{
  "num_hidden_layers": 14,
  "hidden_size": 640,
  "n_experts": 40,
  "experts_per_token": 3,
  "d_expert": 144,
  "d_shared_expert": 0,
  "hidden_act": "swiglu",
  "moe_layers": [0, 2, 4, 6, 8, 10, 12],
  "router_score": "softmax",
  "normalize_top_k": false,
  "routed_scale": 1.0,
  "balance_loss": 0.0174,
  "balance_bias": false,
  "router_cosine_scale": 10.0,
  "init_std_router": 0.029,
  "lr_router": 0.000516,
  "num_attention_heads": 5,
  "num_key_value_heads": 5,
  "head_dim": 128,
  "vocab_size": 15698,
  "norm": "rmsnorm",
  "norm_place": "pre",
  "norm_eps": 1e-05,
  "positions": "rope",
  "rope_theta": 500000.0,
  "rope_fraction": 1.0,
  "qk_norm": true,
  "attn_scale": 0.14,
  "tie_word_embeddings": false,
  "parallel_block": false,
  "init": "uniform",
  "init_std_qkv": 0.0284,
  "init_std_o": 0.0,
  "init_std_up": 0.0284,
  "init_std_down": 0.0,
  "optimizer": "adamw",
  "learning_rate": 0.000621,
  "lr_mult_qkv": 0.7,
  "lr_mult_o": 0.887,
  "beta1": 0.95,
  "beta2": 0.95,
  "lr_head": 0.00498,
  "warmup_steps": 403,
  "schedule": "wsd",
  "decay_fraction": 0.522,
  "decay_shape": "linear",
  "final_lr_fraction": 0.0,
  "batch_tokens": 131072,
  "max_seq_len": 1024,
  "doc_mask": false,
  "train_tokens": 946700000,
  "max_steps": 7223,
  "dataset": "wikipedia_en"
}
Below are experts of layer 10 (counted from 0) of a mixture-of-experts language model. Rows are named router (the router's row for the expert), down (a neuron's output weights, with its number) and show model dimensions 160-319. Each number is 128 + 24 x the weight over its row's rms, rounded and kept within 0 to 255. Numbers have three digits each.
After each expert's rows: a language model's description of what the expert responds to. This comes from a sample of Wikipedia text that the model never trained on.

# expert 20
router:117111160110070170119151154137085111145074087130095076152145087154114070105161113127108129094112115155142131083164101120134145172126129135174113114159121129106123154107093131120096130139151119129129128118129131111116114140113134130129120151112108120126155122147149123081141132122143106091100138126122139152138136197103094189113122118118123159156125109121134145125138135138127145113094109171114156106102098102124139143136139147093122126150147115130141087164108149121096116117129163
down0:164142114080096193106179126139140085150111083099151108120124142120166098166136156147123136144134109183136166123114142105151146113093088131133131117141144151131119146095141144124118137108133145143159181121157148134136126119114116117111102148151127142102144122136109114113156103072102137121126134189134109131146123137102130114113145159137115098124134139165134094103121041178120132117159176132181112129195138100127120136172159161078120163135148105122076138127105143137170129154180118
down1:106155156126129132109122142116142106156106138118134090155165114145085148119170152127188108101132105114116141123118094134132101135158145116120145122147150134118133109148143124078104136135156104152148133132117140122118153137118124129158151135130146167128120128137087115074123134132131091124129121130127102105167160107140105108156114112111152134126136129083109165118115140123142079118129138131111099161097150134163148165170144110174100158136128140091134148112162126129150138142147114
down2:129119142120165129127085121131127130128114135129084144130133128106134113109163089087110170115111099126115151165136095146116140161126143133100143134122155092144124147086105123159123131135135140111137119095133192164126142153105128106141152102132146123129162087145110158144169129104125086142135124178081134121150132130126092114153118101109157103128156122132137172123138140101106111139172150127129140124118134134140121147095126134136137154140105120166121084171109123105142095160133147
It responds to: Auxiliaries and function words. Function words and auxiliaries linking clauses in expository text, such as to, can, would, is, not, must, "used to", "able to".

# expert 15
router:129108099090135159097155092132159106070130119145139133096116100123168123141119095120094137145094121160150122149127137167150119114092119106111101139090129091137137127097070154085085100111129066096087091120121119146129161159183119118087109158108162128127096134153137168114090124116146144125153146124100127147140109165118125148100089161113135102155119084180129117160141101086178131120092084115156129139112122183142126074135118100089141107128125114132169134153157178121111137089143141
down0:147148118169081080117139100116180099148099140139154138154158139140115095143144123132180145126155123109182153122134152136113136147135170094106124116121158145159128131147150165122134149114125114132159106124142117106064187205121126138145125159116146136104122099115113137105117092138147139095111106103177116153145180095105123092110127125133103109124096125163115114133135121112119151160112101128100179121161070113118134152123119135125119106141121100148096101109100134120123131163132124
down1:152083140111081148113180112116141150123101094151195178159126118120148115106134091144117151139164133150120128116055143132169100096120160121143150109110116134132130113095117148152130097140120102134101127131106136137127187069154160108131103163093156123134117084131142144126120130126140159129156102149144143166111081148120209148113089108143104127134113092175118097122096142087119133116124138109134108096097129130103114129118135102153112085108151106117138132156114160117106129091145128
down2:125127119137209108126106165136144090120091138109138131131110128097141182128153117088090145139100160110117122139148123098138040144140155144129147221121138128091122141138102141114140144143068166115126098120118139135164103101134130120124145143161134132116120179091099106131174158129148111124113173120157185145143114126128123117124142117109169096130137125091164143132102132138103122169112137177135090131075102132077100139110115120110133117163148112157116163142168151161065102136101164
It responds to: Prefixes and word starts. Word-initial pieces and prefixes that open longer words, such as dis, pro, co-, non, inter, and hyphens in compounds like strong-headed.

# expert 22
router:125149103155066111073094131129145100151151142153155096129142126121115149132119119180156104116116104136115091110143135117139131103144149106102076134135150154101115096127147124123115136104137138157169108139137164072108085153219162136129110105087146173153123141120078091146127128131111134172156142148101071117154113107146080168150128128149127130129090101140101106112134131125205100081112144100129144104114128163128132129140143143159093140084119115161153099159094138111098142116137132
down0:130160121100168171116096099111106139106213109102142125143160094117122108154162112168153107122142165084165111138108120130161142127116148127135125154114148102157135155110160094089122126154171120150160100158092141115081112128150105149181086164104146111127132101132104102123110144113123137166146145149128124121139111099159138109122122129133114160138095121096119102122129120091130121088097107135143114165130144167183116121122136155116135160111103105165127125120157147090158132118182175
down1:086118157122119100107090146165110150129127137160151077135141105147142139155101146112138169098114137119106105114134140146126159111120139106082123125130144153134097101141107136153162190168134145134134124145098160144145125131108139136148108129116148167148139102139156130139121137178182126143102100140109124118160174124086101168124100145121142138144147154111165099159128097081083138148184102139102131046129170115079163164133145095109145104118150117093136161145123090127140116116110114
down2:093090110164123144128172083171096129148132152138115131136091141132131154091159141145104119118127116105141146155127134133134149144112124095108171110127134093124097134157116104096154098170130127118124105139159129139115140132130122139066150130144092084114134104118149154128194112140135121185132125117135128136106145125117159143122136132140146143092117170129136118130142133076112105106150109214120127076162135094108174152137106133138121119200112098117136120108104122115099089083144122
It responds to: Numbers and quantities. Counted amounts and number words after approximators or in tables, such as some 20, about 170, two, several, many.

# expert 25
router:111145079140202075143116126147106128133172145101111124146117135152102092139167148124134139093166110136139166166118162120106080100160114127084171103118141162115112130153117093154165098128158138155147153105103120131152139141103141176099142084173127137124132102167110131111115105115053104158135131122114158096111129092125139146111114099147130081130132149120135151158121107132094119126146128082165108143113160144158127124152111156109155119141124115133101160116137161129175108131116131
down0:135098145133098118094116082162114143119139105166181086108119133148132146118098149133107128124148116103098160109141135126096136142165157108123118129118146155100148106115080098109157080145135174131128095091163153112109103079078140158164120138163139159140117147147150159076137127095128057108116144127107118089128152129095118142118108099101138109150105137097110124114105141149117165120137159125142148115144115178126146113176160139119138108116102118140157097102123142101074136160103126
down1:108160144088159139151129121098155133151119115130163147094148109194117115163158136095089146150143117090113060138127111172128150135115131104130128137105093094089116130120134151127140109123141163130114154151112139130128151120131124150113145142182136139133117134120129177156114095152152073103134112101153135111194110143106110162129087154117137127118112132089148113083133171130176080083110122129160137165140119126125181101098108156165131129142161141111120162122135139119111117137094150
down2:117125124136178125128127132128119113114126132114100122095141097144148082120135188116143113093119103132153113142107126149139106113104127140126128125107115149139119121159121129110120138104134142134132156139123093140159126139151134093141134125139112125121195150112102113087136169110107115116107149130105157126176160122119134101141134120128146098101134142081107096114113123127137170150119180072142214100132171180167160136158176153096126082166113164126153109152157088113157083110102132
It responds to: European surname pieces. Capital initials and inner pieces of surnames, often Germanic or Dutch, such as Sch, van, McG, Schwarzen-b-eck, Duiven-b-ode.

# expert 7
router:137153083142072102115110130112131150135138153137125121127165130139098141120126119155130154095141131102091112133138132110051149108117175135122112139160165126084076106168137120148132147123110122128143092130118148173124092158122158109139155125121150153131110087123127117123144136143147157155135085076119116146140157126140098140125140126141153143148142114080138110119127116133176116082152142133069141125122085130114147148155133154110150155118159130147116114150135136103138119112101171
down0:104169137142139109105151091107162119100116087131100148122125113142117158162116127135114137142124134112109089117139127145103103094150119116143096172143095136146168117112140089131157126091123119139112127100142110128134134137103109180120141138111167130101106137098130156073135108120117111150118165182140131113133097073139132151125126110134145186101137178154120110153147120133139092156163183166163082122101123127146116083122130158136137132149133122149163125158106103120123129137157131
down1:122146109123128164166144134137085120112131174138146124128114100112117114162110120118132115168140128133177154155112089165119092162154123129159105185108116088145120098103167109152119135151137145152144156126170121134124138090146120179156147128130143141107150114167102122126135121058117100143116151167112088159149155136146107108102130110097103078143093131135170125106114112128130118158111136128150122084083132158120174146065155155113091118142150129106128120110146141163123085161159097
down2:112145183130097175088160132117129126119090138112106138151093100106130137134118129123096103121150124148069119145093143104126083127136132106139147151136146103106126113135116195127130133129141130111155100132174116126132110148121069197127137148108120180115149153136110164122113124105160107153120127096123116160104122104118118100104106139141124138105125139171160105157146146126143119161119113128147155103133128141140106150115114177177105134094080139166099078137146135139121140144172151
It responds to: Digits in numbers. Single digits opening years, dates, coordinate decimals and large numbers in lists and tables, such as 2 in 2011, 19.2247.

# expert 3
router:110091137141091097131128144133093123113146133138111109153103135138089080115158099137147115109150126129128180108137140059145116161125119156179150114141102176151130130104157098126089164177128130100083156134132085122098154095108121106126103118155104086087127082123131095088083153099117151117091144154139125115145131148091115154159103131126081147133136125126114133131165129126109128111096127155107098133091117103110124137115111096125097144156148121137125100116106078143114134129082103
down0:104117136137078127151170148106129190149133098170142114123116156089130112089199131104129124131105135122113147127092136127130163106096124113112131111118132147117164121133086135110112110126162140122114135110125121129157099147119140133126102137126141116140143130158185126129109124092137136161131139135103182150131154127164136150135100175098128117172093120077153099161078118144145157173115101172163150117142121126132119088132132134129113113109149125176140084087128103134105120144091134
down1:146143153155128080129101145117120155154092066159130134126126152152121115178135167141145105120117143160110108139092153086137119152094117141150124138121099106131110151144136130152146153149128168141140126128113122123122133139122128142196140137158141185140126147125162121158165112107139171148117114174119096131159101115109136124148152129159080146090227140080126101131135110128081105105104081106132138129118128113160118129081131066172118146129137131123161099111136083121117113143132124
down2:127162149147161083149128124115108179124129128133089177113158141093077088167141162126138147104150153166100116131106121090129123109130106138122067117090114118186111143133128142122138113133118120133081125113136126071126135112117179103126125113167133152137125096146149199124105115101157131120123137151083117133118144126167119152110161134138134103144122140087157106097114171137169125114117125130160162104122074105160144080141123152106131153152129132122139139121127132117078150127136131
It responds to: Verbs and their prepositions. Verb endings and the prepositions after them in narrative prose, such as discuss-ed, founded, wrote, took, of, in, for.

# expert 11
router:130097173127196178153166128121145151090128112102152179128149196099179152122097110118152126144144111125100137124122137065135143107141100143106099137096126149103165089140147143123135164076123116147139149128087100135153119150071116160154105144102155150139121091102140105148156100143112132155138110097137157123101142096144104096123181123105177168091132099127124125122095138135151087184135110112120097138143135127120125123167121078165116118096117138137119157091151116137141138148131137
down0:111146119121150122129123093129117145139137129126116144123147124114100137165129129112155121123106121115103130146168105162073076155091124108133188143115132131119136149140082147154149129117152129120122129146155087142120135150161115139136152146115094137135140124144148138185106125155104097108121155146118153114121156144146114134131098172159138152150149141081160126151106134128131154095133129133108129131105158139093133130119118141103119101154126133141116121179167133095084103124103121
down1:134160114152144111092151116102116127102097127108161104141133122126138117098150105102105158140121098157138118129159170107144103156102124130106139142142120101101102122129131120171113083110166132087148126139143103058175094144119112103110083144120106112097140126141177129116095133168176113157090143159136124126074102143137156129150150113120120174127110129149144151128148170153098160131162090123109103110124131139189145137101121184115144136117119113100165116125100129070114133102158159
down2:117083131122145118120142164111125113147120070102134116140144144126129113159125131126132127155093117108139172155142156083140133136114114130091120197125142127142105124108121130140158133139118092100094133162148131116122133135088185089136108122141147138141155099115179100126098169101148183120109112134129138098122139159148112129148125104148128177126119118136151178133128141131151133140125090128114135137147150154097133152174148153089156128110104173081132101127119102126090147135149116
It responds to: Foreign name syllables. Middle syllables of non-English names, chiefly Japanese, Turkish, Slavic and Spanish, such as Nag-oy-a, U-raw-a, Banuel-os, Beled-iy-espor.

# expert 13
router:129103100176195074153117130137130161111161184164137115115105170115097061134139127147146150121145131120116138153130137126143123135119123117156146115096125149122122162142094113140139096127137135133168147130115126092136128134089162109163153111128091111136140099148152123128129120136109089141172089144159155113111164112158113158085146166126140124122135171168159173140174106108135103157161146121139069134111145146134112111129087136124158107137087117139086176144150155152158099131127117
down0:114129046086159093147134105192174155102129103089135109116116093169124093172119151143091113135137133139091112138106125115185117126110097095171141116109128138139120122120141128150109119123138098130164150140128147165113138136130134128145096132142132103120141137166147127137185131121151105117115130103131145197060118157115096111094120172135169139173129126118170137101151150112130093124138158107114106121094151081109117100120126151135102103118146133146089119175140120122113136123150122
down1:166117107114102128144116168109156158139124118107148083157128128130119070150116158146123106076138090092123157114126123153118115160133149158104166108135148125113134064112123113111134098092084177106101135139147145151088126153108099159135125109113109129093112128125116148097110129093117113121158114125160129107148142124136123114115140117097091134150110155125140145129120138144108130112143211087130113111106133117091114119127135110106127158117095108098143103097117101153169171128142156
down2:147136115154083174149110144110133127095100163151132120119156165098133136117114121123163104154120138123105170136134123096131119120149126055146150146071128165124168119175118096116090123103130158107148128127167119117114176122148172131134109148094084142109096115122116109149146146129129113127163107163110140180141147118119122117127152126109129101094142142130130100173092141135092119106137184141127096143137131213118103071123112099103118112122143153157099137125186147137123116125115122
It responds to: Given-name starts. First name pieces and initial letters of person names in player lists, election tables and cast lists, such as Jean, David, Mc.

# expert 18
router:137173112096136126119104141115127139195143080123130146139145151135127152103131157142172094150120110093183140122109109115102140099148123149107119160171115136133115157147180138125121134118123140098126134126106161169108126155099100181099137137165145158159110154160128164146152140093147139112162116089132108128116125090146130142148150126122151092122133093108138088153089106153123142122120181118107122123194130154146137149156128169134161153111141139125147122119155138146145148150132168
down0:141139090129139131153157105113143098134095120127122097107150167134144129150105156119159118110118105126099099139096136167144147103104183097147170128137133152122137107141129126113159105125132110117136123134129143143122103140148128153151197109136120150120161087126117152154155140133112123135121113135104154138152123109130161136134115153130153078122109140116144117121128128159100100093106143076131130142074124111126126139095148075095125120191124107121118129101084111146093118103101124
down1:125144129123110112078139108120134122177115112149135128117142128119167123125163132153154135147090106163142161124089095112163097170126078112155117148127107151145103136140123088125107129157157126112136093111126154159144171152122121155098155152145109125168084139143132131144098080119152136138150147124104141164170133117120133120116105126133139152158132087140121079124129123155117169127160119119091154121140060090133121129137150086123145133143183143093129110099138101137123149149140115
down2:103140142146116124066143131068141122140111192128189156101123143124118095167123129121111186133154149093124120151127140127134098052123141142098106116084187114132069139130107147119096147157132118154132136124120135160132136131129148076125121100127143138149129159109138123111106160161076163138167099111171117126106102170137096110129129139118141145124128143140128158117127133110105114140145138158125106133142142119126109136106096147142104113081093082122047149156128113115100094099115118
It responds to: Units and infobox data. Unit letters, digits and symbols in infobox facts, coordinates and measurements, such as m in g·mol, km², UTC+1, density lines.